config.yaml
n_layer: 13
d_model: 256
n_experts: 64
experts_per_token: 4
d_expert: 48
d_shared_expert: 320
activation: "squared_relu"
moe_layers: [1, 2, 3, 4, 5, 6, 7, 8, 9, 10, 11, 12]
router_score: "softmax"
normalize_top_k: true
routed_scale: 2.5
balance_loss: 0.0112
balance_bias: false
router_noise: 0.3
n_groups: 4
groups_per_token: 2
init_std_router: 0.0102
lr_router: 0.000341
vocab_size: 8192
norm: "rmsnorm"
norm_eps: 1e-05
tie_embeddings: false
optimizer: "soap_variant"
lr: 0.00277
beta1: 0.95
beta2: 0.95
batch_tokens: [16384, 32768, 65536]
seq_len: 1024
train_tokens: 228700000
steps: 6300
dataset: "wikipedia_en"
Below are experts of layer 3 (counted from 0) of a mixture-of-experts language model. Rows are named router (the router's row for the expert), up (a neuron's input weights, with its number) and show model dimensions 0-255. Each number is 50 + 10 x the weight over its row's rms, rounded and kept within 0 to 99.
After each expert's rows: a language model's description of what the expert responds to. This comes from a sample of Wikipedia text that the model never trained on.

# expert 63
router:59 46 64 39 62 46 56 54 51 78 47 73 44 51 57 45 39 61 71 44 61 60 67 27 52 58 61 51 51 45 42 37 68 46 37 44 52 43 54 69 49 42 44 57 56 35 26 33 45 81 53 62 68 35 58 46 48 60 49 50 50 32 37 52 49 50 55 47 45 47 28 63 59 65 38 43 38 55 63 67 58 65 43 39 56 46 53 43 42 58 52 41 61 46 72 58 54 41 38 49 59 46 50 54 42 48 39 48 42 44 49 47 57 50 37 56 38 48 54 43 51 49 49 69 52 44 69 49 49 62 54 49 33 52 47 68 21 44 49 51 45 64 49 42 62 41 58 29 50 67 41 59 40 49 39 55 58 52 61 45 63 38 44 38 45 39 41 45 59 53 64 46 41 50 56 64 45 56 62 39 57 53 45 41 68 57 33 57 57 45 50 50 56 66 55 58 53 52 60 68 54 67 57 39 54 51 47 42 41 51 46 45 48 72 63 51 47 66 56 38 58 60 38 51 47 53 44 53 54 39 58 67 49 54 47 53 36 47 48 40 43 54 50 42 42 59 50 42 52 50 37 34 54 28 63 56
up0:67 49 58 62 58 46 49 69 60 50 71 55 60 41 67 45 47 37 32 43 53 34 47 43 49 54 38 64 16 48 63 65 44 76 50 31 56 68 36 45 45 65 54 50 55 52 43 44 56 42 61 60 49 42 31 45 44 47 47 47 45 50 61 63 49 54 42 51 68 53 40 59 53 53 32 50 58 34 55 69 35 43 68 46 35 32 43 43 56 41 60 39 50 57 57 36 41 44 58 48 52 51 70 39 44 82 51 62 57 55 38 45 39 40 47 57 59 55 58 37 48 41 63 51 45 70 58 46 36 47 58 56 59 54 63 66 73 65 36 47 50 58 46 42 40 46 52 54 52 54 56 54 68 44 55 50 55 30 34 38 53 68 42 43 44 54 51 59 49 33 43 45 40 57 45 46 45 46 70 44 50 40 44 51 59 59 35 48 44 55 53 35 45 54 44 71 53 62 51 50 61 49 55 54 57 42 40 54 63 49 55 27 48 60 52 54 58 61 57 62 55 47 52 38 36 53 59 44 58 35 51 57 48 61 56 49 47 47 53 50 52 47 42 48 54 48 39 38 50 45 47 75 56 45 35 40
Common nouns and names

# expert 7
router:62 52 50 47 47 51 51 54 45 60 41 46 49 48 58 37 62 65 53 57 57 51 50 36 55 53 47 45 52 52 71 32 31 57 49 55 60 50 50 67 54 51 44 49 42 42 48 50 48 38 26 44 56 24 58 40 47 52 65 39 53 47 46 57 45 30 57 40 45 50 35 52 32 50 38 45 58 48 29 40 48 62 48 50 50 52 53 64 55 61 76 65 42 61 85 34 30 55 49 59 40 52 48 57 55 49 33 43 65 56 49 62 48 46 60 47 58 43 48 51 52 44 37 54 47 42 63 50 42 62 54 55 44 25 56 73 44 44 64 54 50 63 59 53 67 38 68 48 51 64 44 54 49 23 30 44 51 53 65 56 51 29 49 35 69 52 47 33 46 68 57 40 54 51 47 33 70 28 66 44 65 54 63 52 49 39 56 36 61 48 39 54 48 66 43 49 54 54 68 40 47 31 38 54 59 33 40 48 51 58 56 52 39 54 43 58 42 56 41 55 56 52 49 41 60 47 35 41 51 46 56 35 45 52 47 47 63 54 42 38 41 57 44 49 44 61 50 57 46 45 53 52 36 42 46 47
up1:62 31 50 46 36 57 36 63 50 65 59 38 54 48 39 58 39 36 62 59 64 36 43 56 40 42 40 53 47 48 32 55 41 79 53 47 55 64 52 51 52 54 54 35 57 57 25 61 50 52 37 26 59 41 48 47 74 67 36 55 47 48 29 53 42 51 56 61 64 60 48 34 67 46 39 60 53 49 63 57 47 48 53 54 41 60 42 61 45 43 54 44 61 46 37 50 52 52 65 64 50 54 49 34 47 43 55 49 34 49 38 66 48 52 40 39 44 51 35 58 56 44 69 67 44 28 44 66 43 46 60 54 42 57 57 46 48 61 48 43 42 63 50 45 51 36 38 52 61 59 50 49 64 48 47 43 55 45 36 51 43 40 54 56 35 45 54 59 30 39 37 50 55 45 44 31 41 43 62 41 75 55 64 62 70 56 27 43 54 54 51 51 38 60 53 58 47 61 53 50 49 65 56 58 58 47 49 52 50 40 51 45 41 61 42 65 38 70 48 44 62 41 43 45 64 52 47 49 37 44 44 43 52 40 64 31 56 60 57 57 55 53 44 45 40 61 68 31 38 54 45 46 51 55 33 35
Mid-name word pieces

# expert 30
router:48 47 52 32 56 47 61 51 42 66 59 58 47 70 45 68 39 60 40 61 54 44 57 39 54 55 55 63 43 59 48 34 57 40 47 58 54 51 52 52 45 36 51 50 68 72 58 25 39 57 44 35 63 53 62 53 47 60 39 33 62 33 43 39 53 50 58 63 53 56 58 50 56 59 31 76 35 37 61 52 41 46 56 58 60 52 44 48 66 48 52 51 28 40 48 53 52 43 42 55 57 44 49 54 61 41 48 40 58 36 53 56 40 57 33 56 25 47 50 42 51 46 44 45 42 54 43 53 36 60 69 42 44 46 43 52 35 50 48 51 40 53 43 59 60 53 45 46 50 46 61 46 38 69 58 49 63 52 62 35 30 42 38 59 37 49 53 34 59 60 60 53 44 41 51 84 58 49 35 24 63 54 63 51 53 64 46 46 49 51 40 55 59 42 38 52 60 56 58 40 38 58 51 45 36 47 57 47 54 48 56 57 69 43 70 50 61 50 45 26 45 63 49 52 40 71 49 65 50 38 56 57 59 50 48 67 45 45 42 47 27 37 58 34 58 60 65 43 43 49 43 51 63 47 46 46
up0:49 65 63 47 37 74 46 66 42 47 63 37 46 66 34 56 48 44 50 53 47 44 53 53 68 48 35 60 54 53 55 44 46 50 48 37 68 56 60 51 52 51 45 40 45 39 46 36 45 68 42 40 64 36 34 49 60 55 49 72 57 48 55 58 50 67 65 47 36 62 57 18 50 46 55 28 53 52 53 32 51 41 59 33 60 50 43 48 55 58 56 70 60 52 47 46 43 40 66 47 49 35 68 56 47 48 69 54 69 55 48 53 48 70 51 41 54 47 55 57 59 47 57 72 37 51 35 58 48 30 57 57 60 52 64 52 40 58 55 36 52 37 56 53 50 61 48 56 53 65 63 35 46 60 48 46 47 48 49 49 55 42 71 51 54 50 61 56 44 35 47 68 75 53 37 50 67 48 55 48 59 38 45 53 54 43 40 52 25 52 49 51 55 58 56 48 43 64 54 44 51 34 60 45 38 57 38 27 49 46 54 40 37 44 59 61 46 69 41 57 50 47 38 42 66 29 60 46 64 49 55 49 55 58 64 51 56 67 59 44 52 54 54 43 60 45 50 44 35 52 44 66 40 54 55 72
Proper names and nouns

# expert 43
router:63 46 76 38 59 58 57 44 41 71 46 48 52 61 41 54 47 55 58 52 48 52 61 49 43 36 44 58 42 49 54 68 49 54 44 65 46 49 50 58 39 42 48 49 32 59 34 55 47 41 35 53 57 24 44 60 53 53 56 44 62 44 64 45 46 37 53 39 42 50 50 55 54 54 39 40 39 55 42 40 47 48 55 45 44 66 38 51 49 39 54 54 58 61 59 49 61 52 44 46 60 48 54 79 43 49 41 52 49 55 54 52 57 68 30 57 41 69 40 53 57 50 48 50 66 48 62 63 48 57 54 64 48 45 50 51 43 48 56 35 47 43 47 44 42 30 66 40 46 50 42 68 57 35 40 46 37 44 59 49 50 49 47 17 50 47 45 38 58 49 54 46 39 49 52 36 45 50 62 61 49 55 40 41 54 51 56 30 59 41 34 27 57 50 60 60 56 37 56 62 58 57 44 54 54 37 53 60 51 29 49 58 38 71 54 44 49 45 67 48 59 59 74 41 46 36 44 42 37 33 59 56 37 36 54 52 74 35 12 32 41 48 55 52 50 48 53 47 52 35 29 47 55 46 60 42
up1:33 58 24 57 54 54 39 52 46 61 51 38 59 62 28 48 44 74 52 34 42 43 45 50 51 61 54 49 44 37 41 44 57 58 50 44 50 76 41 49 58 58 53 44 45 37 49 60 47 48 50 44 52 56 53 65 49 60 42 53 60 66 47 50 46 58 59 44 44 71 57 54 51 51 57 65 68 53 46 53 47 52 62 34 55 58 28 69 55 43 62 56 58 53 66 36 54 40 68 47 38 31 48 48 54 52 61 52 52 59 37 46 57 65 50 50 44 48 56 57 58 59 71 56 38 79 43 41 40 52 52 56 62 41 55 58 64 50 49 57 46 49 50 44 41 43 52 30 53 47 44 44 53 50 54 50 62 41 52 42 34 56 53 50 45 35 83 56 46 37 44 48 54 55 49 53 24 38 38 39 61 42 44 46 49 52 53 74 37 59 42 54 64 56 39 59 57 71 52 49 51 37 44 62 51 53 41 45 57 31 36 51 34 60 53 52 49 40 63 44 61 33 50 38 53 29 59 36 58 46 39 34 54 42 67 55 49 63 42 52 71 48 33 51 45 54 52 34 57 46 49 64 44 69 46 52
Word endings and commas

# expert 54
router:33 65 56 41 57 57 68 41 42 43 58 68 41 43 52 40 50 47 42 34 67 52 61 53 54 59 59 41 62 44 31 45 46 45 52 42 55 50 42 54 57 38 67 41 67 44 40 34 61 61 46 34 43 59 53 55 60 59 61 57 50 59 42 52 58 37 56 61 52 52 30 49 29 64 56 30 73 44 52 67 47 35 43 55 52 49 46 60 52 54 54 47 50 57 38 62 62 40 44 43 53 51 43 44 48 57 34 50 43 50 47 34 54 35 25 48 66 34 43 26 65 43 40 71 47 48 55 38 57 43 60 55 41 51 50 52 45 47 40 61 58 59 52 33 52 43 44 62 64 75 49 47 51 56 59 49 44 61 42 37 59 67 68 45 61 39 48 52 51 57 36 63 43 51 54 52 33 41 33 42 33 59 48 41 38 60 61 60 51 72 59 37 47 41 41 46 49 61 39 67 39 54 41 42 44 47 39 45 52 51 48 60 35 45 65 61 42 37 42 37 60 57 68 45 43 63 51 48 55 37 37 48 44 71 58 63 38 56 59 60 51 59 42 44 38 53 48 55 44 44 67 54 51 65 58 57
up1:45 68 41 40 42 51 50 66 51 40 37 55 67 60 51 42 48 58 39 38 48 43 57 47 49 50 43 65 45 53 51 61 26 49 53 32 64 57 47 47 53 61 57 49 42 51 47 57 48 38 73 55 53 45 35 56 53 30 35 57 54 50 45 53 47 45 52 44 60 60 59 52 67 62 49 55 47 57 53 40 45 38 58 56 63 33 34 79 45 47 59 61 68 58 48 46 48 51 56 45 66 30 60 42 43 45 51 46 57 72 39 56 41 37 49 46 47 43 49 37 64 52 81 40 52 64 55 55 38 47 46 54 53 50 70 61 55 62 50 55 39 46 59 48 62 49 49 45 48 63 63 46 73 43 36 61 57 32 42 41 37 39 66 30 49 10 66 51 59 45 37 43 51 38 45 52 45 40 58 45 45 56 41 53 58 38 41 57 46 58 57 59 44 51 57 56 46 45 64 52 72 48 57 51 51 57 48 46 52 53 40 37 48 44 41 54 58 43 54 48 59 51 38 47 45 45 22 61 66 40 57 40 42 68 47 51 63 54 57 42 48 45 41 41 45 64 51 48 64 59 54 54 39 71 35 59
Line breaks and headings

# expert 52
router:33 39 48 41 49 36 63 47 53 62 67 58 41 61 51 45 52 56 39 40 56 63 59 41 49 37 43 65 47 51 41 51 55 35 35 48 51 48 55 38 62 51 36 54 51 63 40 53 36 45 39 41 54 36 62 33 54 36 54 63 45 58 48 48 35 55 31 52 58 40 42 59 52 71 37 43 54 52 43 65 38 65 43 50 43 35 55 48 34 42 44 58 37 62 38 39 63 41 36 51 36 65 60 66 39 41 58 42 56 46 40 54 58 61 74 48 56 52 51 45 42 47 52 61 48 50 46 47 37 60 24 40 40 55 56 71 57 41 48 39 50 53 57 44 45 47 62 57 35 40 54 57 39 57 46 38 38 58 56 52 57 47 34 54 74 54 46 39 49 54 64 46 54 64 49 35 58 53 48 40 72 66 39 59 61 63 59 46 54 50 79 33 47 42 49 61 62 46 40 40 48 55 52 48 48 49 39 43 57 47 38 46 75 45 66 57 47 62 48 53 63 65 35 74 52 52 59 52 56 60 51 59 65 47 43 59 25 51 31 46 44 50 48 45 52 59 53 40 44 42 41 39 65 45 57 37
up1:47 48 42 59 39 54 48 73 63 50 78 47 41 68 42 77 48 45 52 66 44 48 62 51 47 64 37 40 46 56 51 66 49 55 47 52 53 40 42 47 57 65 54 48 58 44 46 28 45 54 54 51 46 45 56 52 43 43 34 43 57 63 36 61 58 39 56 63 65 47 45 51 54 53 42 57 28 47 68 47 48 47 66 40 39 42 34 53 64 30 46 46 44 40 58 54 60 61 66 30 51 65 56 46 58 62 37 71 45 48 37 47 57 47 45 46 56 44 53 44 66 56 51 43 37 44 55 38 36 28 53 45 47 53 57 52 45 53 45 65 46 40 46 43 51 39 60 38 55 70 51 42 57 53 37 45 53 43 28 48 38 64 51 53 66 51 70 49 39 53 45 56 28 50 45 58 44 40 35 46 56 54 51 71 47 40 49 50 51 52 63 20 46 53 56 73 53 54 35 53 68 38 55 69 58 43 35 46 51 54 35 29 54 51 51 59 57 65 59 51 60 31 47 60 62 47 51 43 44 41 45 65 50 55 49 33 45 54 63 51 59 57 36 51 32 61 50 53 53 50 63 50 37 59 46 53
Table and list delimiters

# expert 51
router:44 50 54 40 48 39 35 53 46 30 50 49 66 44 66 49 73 29 63 56 49 51 43 58 55 52 51 44 30 37 40 52 48 50 52 64 51 48 44 46 36 38 55 52 43 47 54 61 38 45 52 61 50 67 33 58 42 62 59 44 36 35 55 40 32 39 44 54 58 53 51 53 50 49 52 22 47 61 33 59 42 44 46 60 48 55 62 50 61 63 60 37 60 31 67 27 52 49 48 58 42 50 73 47 53 73 60 43 70 52 53 60 27 60 56 46 58 45 43 40 33 41 57 66 39 59 53 36 61 45 43 55 37 46 57 28 49 46 53 34 61 59 63 59 46 37 61 61 45 59 49 50 44 51 49 43 47 41 43 39 51 39 46 78 57 61 55 51 46 56 54 38 53 69 45 47 45 64 53 48 71 34 42 47 61 32 46 46 39 57 39 57 54 50 60 40 38 44 44 33 41 47 31 58 35 50 54 31 31 31 50 56 34 42 38 49 52 49 56 54 48 38 62 39 49 65 64 48 51 43 49 55 49 42 40 36 53 58 45 41 57 60 46 52 54 46 42 50 46 49 62 68 60 61 56 49
up1:51 56 40 41 46 47 22 59 48 37 46 42 39 51 68 62 45 30 50 48 48 61 28 60 62 54 44 44 49 49 52 39 55 61 34 38 40 52 35 71 42 53 46 43 47 33 40 40 43 68 54 42 47 57 46 56 43 58 52 54 52 38 51 46 50 56 40 50 52 48 35 48 48 50 38 23 45 66 53 61 50 48 56 47 27 54 55 54 66 52 48 51 48 48 55 52 65 63 62 46 45 43 73 60 49 71 51 53 57 59 51 53 38 45 82 47 46 14 66 38 29 53 43 48 45 44 53 60 54 43 55 64 42 48 53 37 49 47 52 70 54 50 49 52 41 49 56 48 47 50 55 60 63 42 45 49 40 53 54 58 32 49 48 71 43 42 54 53 35 49 50 54 31 64 47 65 49 60 43 38 66 42 44 65 43 47 44 48 69 50 49 63 43 51 53 44 36 45 61 41 39 57 42 58 37 47 57 45 46 44 31 41 38 50 54 51 55 59 19 45 46 45 42 48 45 54 34 40 51 63 59 59 50 48 55 46 31 51 54 50 51 45 46 35 62 48 64 36 32 30 63 67 62 47 47 42
Germanic name consonants

# expert 37
router:41 41 43 46 55 40 48 51 58 67 50 66 41 46 51 35 45 58 55 47 49 49 40 51 55 56 59 52 48 59 49 45 48 44 47 66 58 45 56 44 43 50 41 38 49 45 30 35 36 71 68 49 35 65 37 35 50 62 43 28 53 40 40 50 62 51 56 69 51 42 55 54 52 58 31 39 45 54 60 66 43 34 50 50 58 53 67 42 50 38 36 46 42 37 50 58 33 41 32 56 47 35 40 37 53 47 66 49 43 46 52 41 47 47 29 51 33 43 66 45 47 53 42 43 40 53 64 39 37 57 65 61 45 49 56 47 37 36 46 49 61 55 51 49 47 39 67 52 60 50 35 64 67 41 47 46 53 44 46 43 32 45 42 44 32 50 50 50 57 52 47 69 37 49 63 58 40 62 45 50 45 52 48 41 62 27 30 76 51 71 66 61 42 76 50 45 24 68 57 60 58 47 55 54 28 43 53 56 56 68 46 52 58 53 52 49 52 58 62 44 47 49 41 46 33 42 65 52 47 42 27 53 57 55 61 43 31 44 49 38 44 67 51 46 37 68 54 44 53 42 46 55 52 53 56 45
up0:59 51 46 56 45 47 48 57 54 51 57 53 48 57 57 61 50 56 45 46 40 43 55 61 45 50 45 49 38 61 46 72 47 59 57 51 49 60 48 51 49 50 42 50 63 53 42 65 50 54 58 54 35 58 41 43 51 61 55 48 46 48 52 53 42 44 57 62 58 59 50 35 49 54 66 48 48 82 51 66 35 51 57 56 43 46 62 49 56 24 58 42 28 44 49 59 55 74 49 56 55 37 66 33 46 35 59 60 41 70 36 49 24 29 49 49 70 56 43 52 45 27 52 57 46 43 52 66 42 33 43 47 61 28 64 44 56 56 53 44 31 61 58 47 39 53 55 50 54 63 48 45 70 45 59 52 26 52 50 46 39 69 44 65 52 46 66 44 52 24 41 43 58 62 38 69 57 65 47 47 52 42 38 48 46 50 26 53 52 48 59 58 42 57 54 54 41 48 52 50 40 58 37 56 45 56 43 40 38 34 34 51 37 72 60 52 52 80 47 43 45 37 22 45 51 52 74 55 55 38 53 37 44 56 55 41 53 51 53 46 56 53 38 40 50 54 60 53 43 53 50 59 46 65 49 51
Capital initial letters

# expert 53
router:54 47 51 39 48 38 47 51 43 62 53 52 37 53 37 70 38 64 67 55 60 41 52 36 49 52 62 46 54 37 45 44 48 36 48 48 54 42 62 52 55 52 45 49 46 36 65 58 39 60 56 55 36 61 46 37 58 57 28 47 44 61 40 46 36 76 60 52 47 45 52 51 41 49 46 67 23 64 67 55 45 68 54 37 41 37 62 37 49 43 48 37 41 47 42 70 40 56 35 59 64 39 57 58 53 40 62 45 67 49 41 51 59 49 47 39 40 54 67 46 54 50 42 45 52 48 40 54 53 60 53 48 72 39 48 42 32 47 52 52 40 46 77 64 59 42 53 46 49 65 36 41 50 31 59 50 59 45 41 23 56 46 55 54 39 44 51 46 48 56 56 59 57 44 45 81 58 33 45 46 68 48 42 42 37 59 40 53 56 52 48 73 52 61 33 52 57 42 48 37 64 18 42 43 55 48 57 45 59 55 56 54 59 35 60 47 58 64 54 35 60 60 45 46 29 49 41 52 58 60 34 61 63 47 45 51 48 46 53 54 51 56 53 47 37 52 45 43 47 53 59 51 37 38 58 51
up3:46 35 50 49 35 61 67 58 64 52 61 42 44 48 50 61 37 55 69 32 48 40 52 57 63 58 42 67 54 41 58 42 59 50 44 49 54 58 37 54 44 69 51 57 54 50 45 59 36 54 51 45 73 58 53 46 56 52 48 45 69 45 42 57 55 44 47 47 65 51 50 48 60 63 54 59 51 51 42 39 50 48 60 36 41 42 46 47 51 44 74 56 58 39 53 49 49 48 53 51 35 39 52 39 54 41 51 72 59 45 28 45 43 31 47 54 43 53 61 57 49 55 63 64 33 51 50 61 52 49 46 42 49 45 49 52 56 63 54 44 62 51 31 56 33 50 40 26 53 56 56 39 52 61 44 45 64 37 43 38 59 47 61 66 58 50 62 54 29 44 48 38 53 70 35 59 60 56 56 29 57 48 49 54 58 60 60 41 30 48 47 46 47 54 51 46 57 53 63 32 54 65 43 59 58 39 41 34 53 34 56 45 42 57 61 44 53 54 60 45 59 47 19 48 34 50 46 46 69 39 52 58 35 56 71 51 53 59 76 49 64 47 62 37 51 44 29 59 53 25 42 43 32 60 31 41
Initial single letters

# expert 14
router:44 32 54 38 44 49 50 46 37 48 57 44 46 38 56 60 42 49 36 34 36 66 83 45 42 42 57 40 58 38 48 54 20 61 44 59 56 54 61 38 36 46 38 53 61 45 39 47 61 52 59 45 64 48 45 50 48 69 57 45 41 63 50 39 54 40 46 54 45 40 56 52 57 45 48 59 44 58 32 44 57 46 44 54 59 57 46 41 60 48 55 59 50 63 36 60 53 65 63 49 62 38 57 64 48 40 55 52 56 67 62 40 50 42 63 40 36 46 32 58 53 43 55 39 52 55 49 40 56 49 34 49 60 42 42 54 38 48 37 41 40 42 40 62 54 50 57 38 43 57 53 64 50 54 61 42 62 35 71 55 39 45 63 48 50 59 44 70 59 53 67 47 64 61 39 64 48 38 34 51 42 57 72 47 69 49 39 46 71 73 41 36 59 56 38 64 65 42 71 57 39 35 51 55 53 45 52 54 54 57 45 41 45 48 49 46 50 53 45 63 65 64 36 48 54 31 34 72 37 50 64 67 59 49 45 40 57 40 43 41 46 37 48 38 38 49 54 38 51 55 40 45 39 60 60 56
up0:40 58 47 50 45 42 47 62 59 41 53 52 54 42 36 49 53 51 48 54 56 38 60 56 40 34 34 59 33 48 59 41 41 59 41 66 46 63 36 35 60 61 57 57 72 60 48 51 47 51 31 61 50 65 53 38 58 51 30 39 47 54 43 51 60 53 58 48 55 54 47 53 61 66 54 46 45 56 54 34 42 33 74 55 38 51 57 41 50 55 54 46 47 61 44 62 38 47 57 55 44 58 49 38 48 60 39 44 74 48 28 68 39 52 37 42 43 43 51 53 58 48 57 44 59 53 54 54 33 40 50 59 62 49 60 57 43 73 56 62 28 41 36 39 46 56 51 51 55 54 58 38 43 43 55 42 68 43 44 52 31 56 70 63 69 45 68 51 36 33 21 42 62 48 40 44 33 47 73 61 57 53 53 58 48 52 46 50 62 70 44 71 36 51 60 58 39 62 44 57 55 45 70 62 35 47 70 51 47 46 33 40 50 45 43 47 50 51 43 57 58 29 59 42 50 45 41 45 55 40 47 44 54 64 55 38 36 55 55 52 49 49 38 54 42 61 27 50 56 59 54 46 51 60 35 45
Coordinate E, word ends

# expert 6
router:42 43 50 35 37 51 45 49 59 30 64 57 46 49 44 48 38 28 39 58 57 57 41 52 49 46 59 60 37 44 58 35 53 48 60 42 40 46 60 71 73 49 50 47 49 56 55 52 42 68 78 35 34 54 36 70 50 42 50 67 36 44 55 41 39 45 40 44 53 46 66 48 56 40 35 41 52 45 51 42 59 45 56 45 69 27 34 49 32 63 51 54 40 44 57 63 60 38 51 57 62 50 53 68 52 45 31 42 39 42 50 41 50 41 40 54 58 43 43 44 51 36 50 55 46 60 45 40 56 59 57 54 48 55 43 42 46 56 48 48 50 56 58 37 53 53 50 36 47 69 67 58 49 23 61 48 57 43 36 35 65 65 48 59 53 60 40 66 48 49 45 48 45 54 43 56 55 51 45 55 33 51 53 44 51 63 63 49 53 49 64 74 55 35 43 55 37 84 52 66 55 57 45 43 55 59 59 36 51 53 72 59 61 46 54 47 65 40 61 45 39 63 52 38 50 43 45 52 56 58 54 51 58 40 43 61 33 56 39 62 59 52 63 53 22 52 57 55 49 56 46 43 67 56 58 45
up0:55 38 53 43 34 42 37 65 41 44 57 24 21 51 51 67 49 62 53 61 47 49 32 36 63 52 41 70 44 55 57 57 41 61 59 41 39 68 49 37 48 54 51 62 62 47 53 63 33 57 63 65 62 51 52 25 45 57 38 59 37 56 60 64 68 57 52 42 66 52 33 36 77 62 56 51 46 61 47 53 51 51 57 43 57 38 44 51 49 40 64 46 55 49 34 57 36 51 54 43 52 55 75 46 54 50 60 50 44 58 59 58 50 53 55 38 65 50 48 34 60 51 77 62 54 52 21 57 54 60 53 44 57 36 60 53 44 74 63 36 49 37 38 43 43 46 43 57 52 50 53 45 67 51 54 46 63 41 62 67 52 59 58 62 49 28 52 39 45 49 54 53 54 69 36 50 58 61 47 39 36 49 45 62 46 43 36 47 42 56 65 47 36 58 48 47 46 45 40 44 55 52 54 42 37 47 36 47 43 51 44 64 43 55 51 50 58 37 60 70 64 45 42 62 46 54 51 41 46 40 52 53 62 41 51 39 37 54 60 48 52 48 41 33 49 59 48 50 59 46 46 54 42 68 42 47
Word-initial prefix pieces

# expert 23
router:37 64 55 43 53 58 58 49 44 38 54 52 51 56 52 46 45 44 51 50 47 51 54 68 47 43 38 63 40 57 50 40 64 69 52 36 61 54 54 43 45 63 51 65 53 51 48 39 57 37 46 39 58 61 52 34 64 56 58 46 61 44 40 38 42 46 48 50 43 48 50 51 41 31 47 65 39 43 46 41 63 61 46 47 28 64 52 40 40 52 43 35 54 49 46 49 61 42 42 44 56 39 51 32 33 39 35 39 57 41 45 45 47 40 57 58 47 55 43 68 49 47 52 36 46 46 44 71 33 50 44 67 44 57 43 34 49 45 64 33 57 39 50 55 28 35 58 60 65 57 70 52 39 47 57 45 48 43 27 46 58 32 37 30 27 64 47 71 48 45 50 50 50 65 53 59 60 29 69 59 65 54 52 58 40 47 67 54 67 47 65 59 60 54 54 54 50 39 56 45 48 64 43 48 36 31 61 58 57 67 67 50 57 41 57 44 63 56 40 59 56 42 55 50 47 46 47 74 52 67 50 57 67 63 60 52 64 35 49 37 53 69 46 54 49 44 58 61 60 48 53 46 65 45 45 28
up1:57 50 42 59 47 58 51 59 44 55 56 43 66 45 68 45 55 40 46 50 54 50 70 58 36 32 55 60 51 42 62 63 56 55 49 53 57 45 38 52 46 61 48 44 68 42 60 51 55 71 55 60 50 54 68 46 35 64 53 33 57 52 42 60 60 61 51 55 43 53 36 25 59 55 59 46 37 47 56 44 67 58 53 48 53 51 48 60 49 52 42 38 42 45 47 48 46 44 62 38 48 36 49 67 49 67 37 49 43 50 55 50 48 39 46 41 79 41 43 54 43 36 53 63 39 56 50 51 53 37 38 34 54 55 52 54 44 69 25 35 52 36 50 33 43 52 55 55 63 91 46 45 50 58 60 63 52 36 54 44 53 55 46 24 63 62 45 61 65 34 59 44 66 54 58 41 50 49 55 36 66 50 47 57 66 48 52 37 46 51 50 47 51 55 24 52 52 53 51 39 47 43 42 34 57 57 62 30 48 52 62 44 50 50 64 39 57 54 54 52 52 39 32 43 36 70 64 53 64 53 36 58 39 67 60 33 63 46 46 60 40 47 59 42 48 60 55 42 66 62 51 55 52 40 43 44
Line breaks in lists

# expert 46
router:34 45 37 46 49 61 48 57 60 46 58 42 61 41 38 48 47 27 60 60 41 47 60 42 59 52 60 78 44 36 61 40 46 45 41 42 31 49 58 55 40 47 43 55 46 59 41 49 43 77 68 60 64 41 42 48 59 69 28 41 59 35 43 40 64 60 43 58 48 32 39 42 36 45 45 61 27 58 63 67 36 42 49 58 43 61 44 52 42 51 63 50 27 50 41 59 40 43 43 64 61 52 54 57 68 39 65 55 50 44 44 40 56 57 42 62 58 39 47 50 38 48 47 59 47 51 34 36 58 50 59 42 49 36 55 56 37 54 63 51 35 49 53 53 58 33 57 35 49 59 58 62 46 46 46 52 62 49 29 35 54 42 42 55 43 53 49 52 57 57 66 69 40 53 45 55 49 51 41 48 45 57 51 52 37 49 41 55 59 65 70 56 54 58 34 49 57 51 47 50 47 35 45 49 52 47 66 40 54 45 55 45 73 43 60 57 67 55 55 45 53 47 25 45 35 49 44 32 58 60 52 66 61 53 60 60 47 47 47 43 56 59 55 51 48 86 46 55 46 44 60 49 40 41 40 61
up0:61 56 59 51 46 68 44 81 60 45 51 53 38 44 47 51 42 53 47 36 54 66 47 45 67 35 47 43 58 58 54 54 56 69 58 40 36 61 51 32 42 60 48 41 67 54 49 54 46 54 50 43 33 75 55 70 56 46 41 36 49 33 42 46 52 56 63 52 38 54 44 32 42 69 48 58 45 53 62 48 49 48 55 38 53 50 56 49 44 42 35 54 71 60 52 51 43 55 28 37 35 43 58 33 60 58 52 65 48 47 51 60 54 47 52 35 51 48 38 51 45 66 61 56 33 64 47 46 61 29 64 46 46 29 66 36 50 59 63 59 44 52 41 58 58 36 52 41 54 49 56 55 63 40 47 53 62 26 55 51 49 62 57 48 52 52 59 61 56 57 44 39 57 47 30 65 40 48 49 52 52 44 54 52 61 37 54 35 36 26 64 34 28 48 54 64 63 50 47 46 59 36 48 61 40 45 40 55 41 33 55 46 64 55 45 57 57 60 53 50 77 49 41 49 56 51 56 51 55 35 59 44 58 55 60 47 64 66 45 61 44 47 51 36 41 69 47 48 57 60 63 41 46 62 53 63
Capitalized word-initial fragments